From a checkpoint of a small mixture-of-experts model trained on Wikipedia.
Experts: 128 GELU neurons an expert, 4 picks a token, a softmax router, a shared expert of 256 neurons.
Training: a variant of SOAP for the experts, 6647 steps.
Below are experts of layer 9 (counted from 0) of a mixture-of-experts language model. Rows are named router (the router's row for the expert), down (a neuron's output weights, with its number) and show model dimensions 0-63. Each number is 50 + 15 x the weight over its row's rms, rounded and kept within 0 to 99.
After each expert's rows: a language model's description of what the expert responds to. This comes from a sample of Wikipedia text that the model never trained on.

# expert 36
router:43 29 84 55 25 61 55 35 72 50 42 38 69 37 67 59 68 51 54 51 46 42 64 48 54 41 54 53 56 48 66 52 27 42 63 27 68 37 52 51 46 67 60 51 43 28 61 54 74 70 53 45 72 55 32 57 50 28 40 51 48 43 47 64
down0:62 44 70 60 61 34 54 58 47 55 59 38 30 41 26 44 53 31 63 44 72 60 46 65 52 64 30 92 36 33 48 51 71 47 32 76 45 60 29 35 49 38 35 40 57 79 38 44 52 32 43 26 36 30 47 49 57 49 57 64 38 45 60 64
down1:53 76 53 63 47 56 30 23 33 65 31 62 42 38 46 47 65 30 38 88 27 56 52 56 27 26 37 65 64 31 46 54 79 26 54 61 41 63 42 43 62 70 40 59 46 60 37 70 27 42 41 60 57 28 49 53 52 48 51 38 85 53 43 48
down2:82 60 72 47 44 54 56 55 86 41 64 40 33 18 52 67 41 55 45 51 75 53 64 37 52 79 49 60 48 71 61 50 59 37 14 30 58 45 35 44 36 45 58 45 60 16 62 56 65 44 61 67 57 50 48 40 64 47 79 67 58 39 48 54
down3:45 45 74 47 34 69 51 43 57 30 36 58 63 61 42 71 42 46 49 40 44 42 73 63 44 53 34 43 17 70 33 31 43 61 60 39 50 38 56 47 41 42 48 79 47 55 60 48 42 50 81 82 46 40 38 76 51 44 18 51 50 35 65 38
down4:48 33 67 26 62 39 64 27 52 29 36 47 43 31 80 69 52 65 59 53 43 60 55 26 37 76 42 68 47 49 74 51 46 33 53 51 34 36 50 56 33 67 44 82 37 39 49 17 78 50 59 65 16 48 41 56 71 44 51 63 27 56 12 63
down5:45 22 55 42 64 32 45 67 42 44 62 31 79 57 42 41 41 41 15 32 33 65 69 22 53 61 33 60 83 38 70 35 41 30 49 83 66 43 62 47 48 41 57 47 82 43 44 51 62 42 33 39 74 63 42 59 17 51 39 47 34 37 48 61
down6:37 37 80 52 50 53 72 46 89 45 69 62 66 39 47 16 56 56 33 42 50 67 32 76 40 40 56 63 47 36 44 70 44 54 25 68 58 24 53 51 55 56 72 26 37 27 35 64 45 39 60 51 44 34 58 49 57 21 56 44 54 48 69 45
Single capital letters starting surnames or place names, especially P, C, V, B, as in V-igoreaux, O'B-rien, Cam-ara.

# expert 21
router:42 61 62 58 46 37 54 47 49 45 34 50 52 65 78 64 48 37 44 61 58 33 36 60 59 55 42 74 65 42 36 60 21 48 77 52 39 70 74 34 38 58 33 63 33 47 50 73 75 60 66 63 45 65 48 65 46 27 39 57 29 67 33 63
down1:49 34 71 25 23 59 57 68 73 71 39 41 69 56 72 69 43 71 31 38 79 41 54 62 38 45 71 74 40 44 60 32 51 41 34 72 56 54 47 55 62 58 47 28 40 45 63 45 31 54 53 53 29 51 44 25 49 46 59 41 52 33 51 57
down2:29 35 64 54 60 59 37 43 66 45 08 50 22 54 65 41 54 55 46 53 30 77 55 51 64 46 37 36 33 65 55 62 54 40 35 16 71 26 57 21 56 40 26 49 62 57 49 66 49 46 31 55 29 71 58 76 50 43 40 48 30 58 60 55
down3:52 56 54 35 47 55 41 32 32 32 78 82 50 38 32 65 67 46 47 47 56 47 32 70 36 50 61 50 33 38 31 61 52 44 43 34 39 15 56 52 56 45 48 61 35 52 57 42 61 54 48 28 55 34 66 63 44 42 96 33 40 41 71 24
down4:57 33 43 49 56 52 47 39 42 40 51 41 99 43 33 45 47 67 32 47 26 62 35 78 28 60 69 52 52 49 55 23 62 77 34 83 56 48 37 38 30 43 56 36 36 68 67 46 56 63 60 56 74 35 47 56 73 54 47 43 34 68 50 49
down5:59 36 52 72 36 38 54 57 33 14 55 21 61 60 58 45 20 59 76 41 22 57 53 29 19 69 52 73 66 82 65 13 50 56 35 36 65 67 36 58 17 53 34 45 58 44 49 37 32 48 58 38 40 41 46 38 47 31 41 44 52 28 32 39
down6:46 51 46 53 62 41 48 44 29 47 57 55 31 57 77 72 61 68 69 62 55 43 34 58 34 62 25 41 54 58 53 34 71 67 41 42 52 34 49 66 59 49 44 54 53 45 47 28 28 45 10 69 55 33 53 40 64 84 61 62 18 67 71 41
down7:61 64 36 42 43 40 71 65 55 47 28 58 33 45 65 55 42 46 45 87 39 48 64 55 37 24 40 45 50 67 39 57 29 45 37 58 71 69 54 60 63 54 48 63 56 43 42 44 32 71 44 49 59 58 40 51 53 33 58 60 50 48 45 29
Head nouns after articles or possessives naming institutions and works, such as University, School, series, album, film, season, game.

# expert 34
router:40 49 72 62 46 59 57 21 52 78 16 35 55 52 66 79 50 22 32 41 60 42 38 56 61 52 39 66 57 51 54 56 20 39 56 58 49 70 59 43 37 39 51 46 35 49 66 51 76 50 74 70 48 73 30 55 57 35 65 45 66 54 39 69
down0:76 56 36 45 38 22 52 17 36 27 41 44 38 64 33 23 45 37 45 37 64 62 47 61 49 24 17 47 37 57 65 47 54 67 47 34 85 29 46 40 40 23 60 58 64 38 71 73 46 30 48 43 35 38 48 50 69 26 38 61 53 50 32 60
down1:38 90 33 45 28 78 54 37 50 76 36 34 41 46 29 64 47 52 60 54 57 40 24 47 59 39 61 51 38 53 54 61 30 77 59 46 43 34 76 52 24 56 48 60 69 47 55 74 64 51 43 69 53 41 63 46 51 38 39 53 58 35 50 72
down2:52 51 66 62 39 55 66 39 34 56 39 59 45 40 49 38 52 54 55 28 77 40 52 04 15 63 58 47 51 41 50 57 37 43 82 51 61 67 55 57 56 55 44 45 38 45 69 38 09 52 72 29 66 49 51 25 55 47 62 22 56 65 56 28
down3:51 33 36 74 62 65 59 32 51 44 63 40 70 83 64 42 40 40 60 52 47 69 32 73 81 58 51 21 41 42 56 38 20 31 28 56 55 71 80 68 52 38 68 45 62 34 71 62 42 57 44 53 47 50 78 58 59 59 47 29 43 61 48 42
down4:64 73 79 45 51 50 44 80 21 24 51 51 53 51 65 52 52 10 63 64 40 46 29 62 65 65 47 43 29 58 55 49 33 46 25 50 53 46 54 29 46 32 40 66 60 36 64 41 51 51 72 55 36 50 44 48 27 50 59 38 54 39 58 49
down5:41 54 20 27 62 45 42 55 50 40 65 42 57 45 43 62 52 50 50 61 28 48 51 48 61 59 50 51 35 29 23 44 35 45 44 36 37 56 57 53 50 44 44 59 61 36 33 50 62 25 58 70 45 21 27 09 58 55 62 56 60 57 71 58
down6:68 29 71 49 60 45 68 51 57 28 46 37 25 49 63 58 69 34 68 40 44 44 62 73 25 56 15 30 44 36 22 65 74 57 68 48 36 41 37 58 57 40 46 61 38 49 95 53 53 52 43 35 35 70 73 30 71 27 43 50 33 53 55 29
Sentence subjects in scientific or technical text just before a verb, such as gene numbers in PGPEP1, It, data, protein, that.

# expert 14
router:36 46 63 66 43 44 50 38 59 66 43 28 85 53 88 59 24 14 52 69 66 56 44 80 53 25 53 52 52 42 53 91 53 36 68 33 19 62 72 13 36 62 61 48 26 50 35 67 79 42 66 64 40 55 54 30 50 31 78 49 64 45 30 47
down1:77 68 47 71 31 61 41 50 55 45 47 36 31 40 43 53 75 35 41 52 39 39 63 65 59 40 30 25 60 66 39 67 70 85 68 70 58 59 46 43 32 24 69 56 43 32 41 51 42 58 32 41 41 49 68 51 76 40 26 63 63 51 61 34
down2:29 20 53 38 18 60 64 49 55 49 57 62 34 55 31 43 41 37 41 70 55 72 72 23 64 51 44 28 51 81 51 70 60 67 39 45 55 57 67 61 51 35 49 39 51 63 41 22 58 34 58 42 66 60 64 53 64 73 55 66 22 54 42 49
down3:66 49 48 72 29 54 70 48 34 25 11 29 46 66 37 42 67 46 43 55 24 33 55 39 64 26 25 69 33 41 46 15 35 51 66 51 43 41 40 57 45 53 45 58 35 59 49 60 61 56 67 70 50 55 34 34 56 54 60 66 34 50 32 34
down4:60 40 01 58 30 45 52 65 51 46 53 23 54 53 73 44 72 33 70 53 32 53 60 41 61 36 30 53 36 54 45 47 53 53 52 52 48 45 50 82 64 55 45 46 55 57 69 40 51 57 37 88 70 47 38 32 89 55 72 35 55 64 57 62
down5:68 63 31 46 68 80 69 42 40 91 49 58 45 43 34 41 64 42 35 76 36 38 37 36 72 58 78 74 65 47 57 77 61 51 51 20 89 57 46 32 50 26 56 45 74 51 39 74 48 72 38 59 29 87 43 42 00 47 53 54 72 19 53 56
down6:31 51 59 62 28 46 19 48 49 55 56 68 59 57 20 53 20 65 53 72 51 40 45 25 59 46 38 53 45 26 54 38 55 47 42 49 56 60 22 58 42 66 68 54 60 40 47 65 30 55 70 46 54 59 46 59 61 30 39 68 55 59 54 50
down7:47 65 43 49 33 43 36 74 51 48 35 61 41 50 56 48 55 37 33 26 59 30 58 59 61 66 51 34 59 99 46 61 40 55 86 52 50 34 51 28 64 45 42 36 44 54 29 38 31 51 61 69 52 48 35 41 22 55 65 63 46 59 38 55
Middle or later pieces of Central European and other non-English names, often with diacritics, such as Jak-ubowski, And-rássy, Ž-elezničar.

# expert 25
router:33 46 73 67 50 52 61 52 61 48 54 47 44 65 58 42 39 55 33 45 49 09 47 58 54 27 60 51 55 46 74 52 35 30 51 59 49 64 54 72 35 36 69 78 31 75 47 91 52 39 64 52 61 66 49 43 61 54 58 31 38 46 33 72
down0:64 16 62 66 30 44 60 37 62 29 34 47 56 73 50 57 64 76 34 38 89 34 38 79 37 79 60 45 82 29 45 24 72 66 53 45 42 40 45 62 46 58 41 50 74 79 40 61 27 57 48 59 67 63 68 46 46 77 28 82 49 40 45 53
down1:73 67 85 28 60 49 69 34 80 44 82 54 73 51 55 58 68 42 39 51 74 48 35 26 33 62 50 63 39 60 64 42 58 65 64 47 38 45 59 64 54 37 60 50 64 46 60 54 59 52 39 57 49 45 64 49 33 43 21 82 51 29 53 38
down2:73 45 68 41 57 48 46 46 62 61 42 63 99 42 66 55 36 73 56 28 71 35 67 40 25 73 29 66 29 63 65 75 30 45 69 46 44 36 40 31 37 71 53 52 55 07 35 55 51 75 32 53 38 81 59 72 61 39 65 70 39 62 46 54
down3:67 33 28 54 52 50 29 53 53 40 69 34 22 43 56 48 27 49 38 68 39 43 58 82 22 45 38 34 50 43 58 65 45 65 49 72 42 38 26 63 53 53 63 41 45 19 40 50 25 60 51 69 70 59 42 57 46 48 76 23 41 39 45 29
down4:42 16 41 60 66 38 43 47 48 35 64 39 68 64 55 32 87 42 49 49 48 44 36 52 54 29 52 56 55 70 64 61 29 64 48 56 41 42 43 44 48 38 56 46 34 39 27 32 62 54 53 88 89 48 34 52 57 63 32 55 68 61 79 39
down5:63 48 34 62 67 59 48 46 62 30 71 45 59 09 58 39 62 73 67 74 03 70 39 30 59 41 28 39 75 36 61 41 49 59 44 45 73 52 48 43 22 39 34 13 44 45 32 45 59 31 41 51 30 31 66 49 68 27 30 55 56 37 55 26
down6:48 50 43 60 74 66 31 62 50 65 52 63 43 76 29 64 48 53 67 61 70 27 54 40 31 63 63 36 66 37 47 53 32 30 59 49 73 46 69 68 66 65 74 67 75 59 49 71 74 37 38 18 72 46 43 39 43 42 68 57 67 59 49 62
Abstract nouns, suffixes like -ation, -ity, -ment, and general words such as use, these, other, data, information, often in infobox fields.

# expert 9
router:56 46 84 62 57 51 44 58 44 76 32 33 53 40 78 72 60 26 60 50 51 51 67 81 42 32 34 30 47 41 65 50 29 33 62 52 57 50 72 39 29 64 59 43 34 46 12 55 55 72 40 51 64 55 27 36 59 43 40 51 35 44 60 68
down0:51 28 39 64 32 52 47 66 30 48 57 28 63 36 36 28 45 78 82 42 51 61 46 67 39 49 39 58 51 31 58 62 94 51 53 70 73 24 55 52 50 54 48 69 35 33 57 62 56 57 70 33 80 52 37 76 55 60 53 57 45 33 49 70
down1:65 62 62 65 46 29 54 58 73 30 44 45 72 40 57 33 56 53 57 54 67 58 38 55 25 58 45 45 40 79 59 70 34 15 40 23 62 67 54 51 68 64 40 52 54 45 36 47 53 76 60 46 41 53 21 69 54 39 37 51 36 38 63 67
down2:68 49 58 60 50 52 11 54 74 48 52 09 39 32 43 68 24 44 45 53 48 35 63 57 67 60 60 46 45 43 39 35 54 41 51 46 17 75 54 46 35 49 71 82 64 74 63 48 31 21 51 27 72 38 27 17 46 67 40 50 67 93 48 88
down3:50 25 60 44 43 65 47 30 72 56 72 34 46 76 40 51 61 67 46 50 47 28 55 37 53 21 51 47 71 52 48 42 45 68 44 23 66 48 56 65 67 60 24 56 58 39 75 59 32 48 66 68 75 66 39 43 50 63 51 66 45 54 65 28
down4:56 63 51 51 62 33 42 52 76 66 41 61 29 77 57 66 33 23 57 38 44 26 34 66 64 49 51 69 22 08 40 18 51 49 55 45 61 20 64 49 69 32 65 32 44 52 54 44 47 55 59 44 93 53 45 53 69 71 54 66 59 51 65 49
down5:21 65 32 67 41 64 62 74 52 62 46 48 69 76 38 38 48 16 66 61 63 46 81 26 53 56 42 64 49 51 34 38 60 29 30 55 43 26 49 51 30 64 38 47 58 40 22 72 39 37 45 42 57 07 39 33 37 44 83 76 44 49 61 54
down6:60 75 47 49 35 66 31 15 50 58 35 36 43 38 76 68 74 48 20 61 37 39 41 35 79 33 57 40 48 35 35 58 57 42 25 83 53 43 53 55 51 50 45 37 44 54 55 70 57 38 72 76 39 33 63 62 52 53 55 79 57 20 74 56
Word-initial consonant pieces, especially K, G, Ch, Sch, g, d, k, that begin names and words like Kiki, Czechoslovak, handgun.